From a checkpoint of a small mixture-of-experts model trained on Wikipedia: vocabulary 4096.
Below are experts of layer 3 (counted from 0) of a mixture-of-experts language model. Rows are named router (the router's row for the expert) and show model dimensions 0-63. Each number is 500 + 25 x the weight over its row's rms, rounded and kept within 0 to 999. Numbers have three digits each.
After each expert's rows: "gets" lists some tokens that make up at least twice as much of what it gets as of all text. This comes from a sample of Wikipedia text that the model never trained on. Tokens count by the router's weight.

# expert 1
router:478471488492493545490454524546471531493508484487463510519503492503491491482521503477531515524493527523535453491507502534517531510531517532515493491533473488505485505483529508442454487511471488
gets: " the", "|", " a", " The", " B", " D"

# expert 5
router:560494440535509501450472494522526502493513480520535487500528511474518524517562493512485483519519487524541491485513493481530464510478518523495500488485472544504525509496515535529488477498494540
gets: "\n", "s", "ing", "er", "es", "ed"

# expert 11
router:474450466538470488495458530491497530510514529476554526465452527463504522505521494533520504525472499485547461502546504481464552508476513490516464509485506485518531514473481463503499475518488484
gets: " |", "-", " ", ";", ":", " 0"

# expert 12
router:485474486490508500490485519475480521510469448530504484519481500505489478515491494481505555535501497511553446496503497436522498472494520520520506488505536515511486477444521526463471495502489507
gets: " the", " of", " and", " in", ",", " to"

# expert 13
router:525477459518500489514536477489533525471508502551517559529480481494497458512533497470489479508497529493524522495511486499501512538502553511477506493497494501494514465483498435514495467494472516
gets: "a", "i", "-", "s", "al", ","

# expert 15
router:512476473495462499481492531523549506463510495532532464483526436472516512528492509476463502523493492495541509451484495488525509532443523451504555470514473514469526533492477499519502489461475516
gets: "ic", ".", "on", "al", "i", "is"

# expert 2
router:471507533513452502474518517506511494480499488522464507489468563460475528509501520492565473539478502501492500501514510451519487516558549530504520498496487548509494477484466536479460490509484505
gets: " to", " was", "ed", "le", "ly", "or"

# expert 7
router:558494517520480525493478500522491487478504489461456519509487481533484543510465493518490491482497487531537494481572510498494526515485496526521493503539455510488488512508507523525461481569491494
gets: "\n", "\"", " (", ")", " was", "y"

# expert 4
router:475458442551481497495513526479492519495519481498542518472471503498484501515472478497507510514485474497537489489518504468489511469491522548522502523498485475511523536491495452458473479499497488
gets: " |", "-", " and", ":", ";", "."

# expert 0
router:550505481486465519494499499514530513537504521506526457537521532510468505531502464541524498507518521542522462508520523501469530488501479568535517435523470491498544505480481489495473494456468476
gets: "\n", "==", "===", " film", " team", "ation"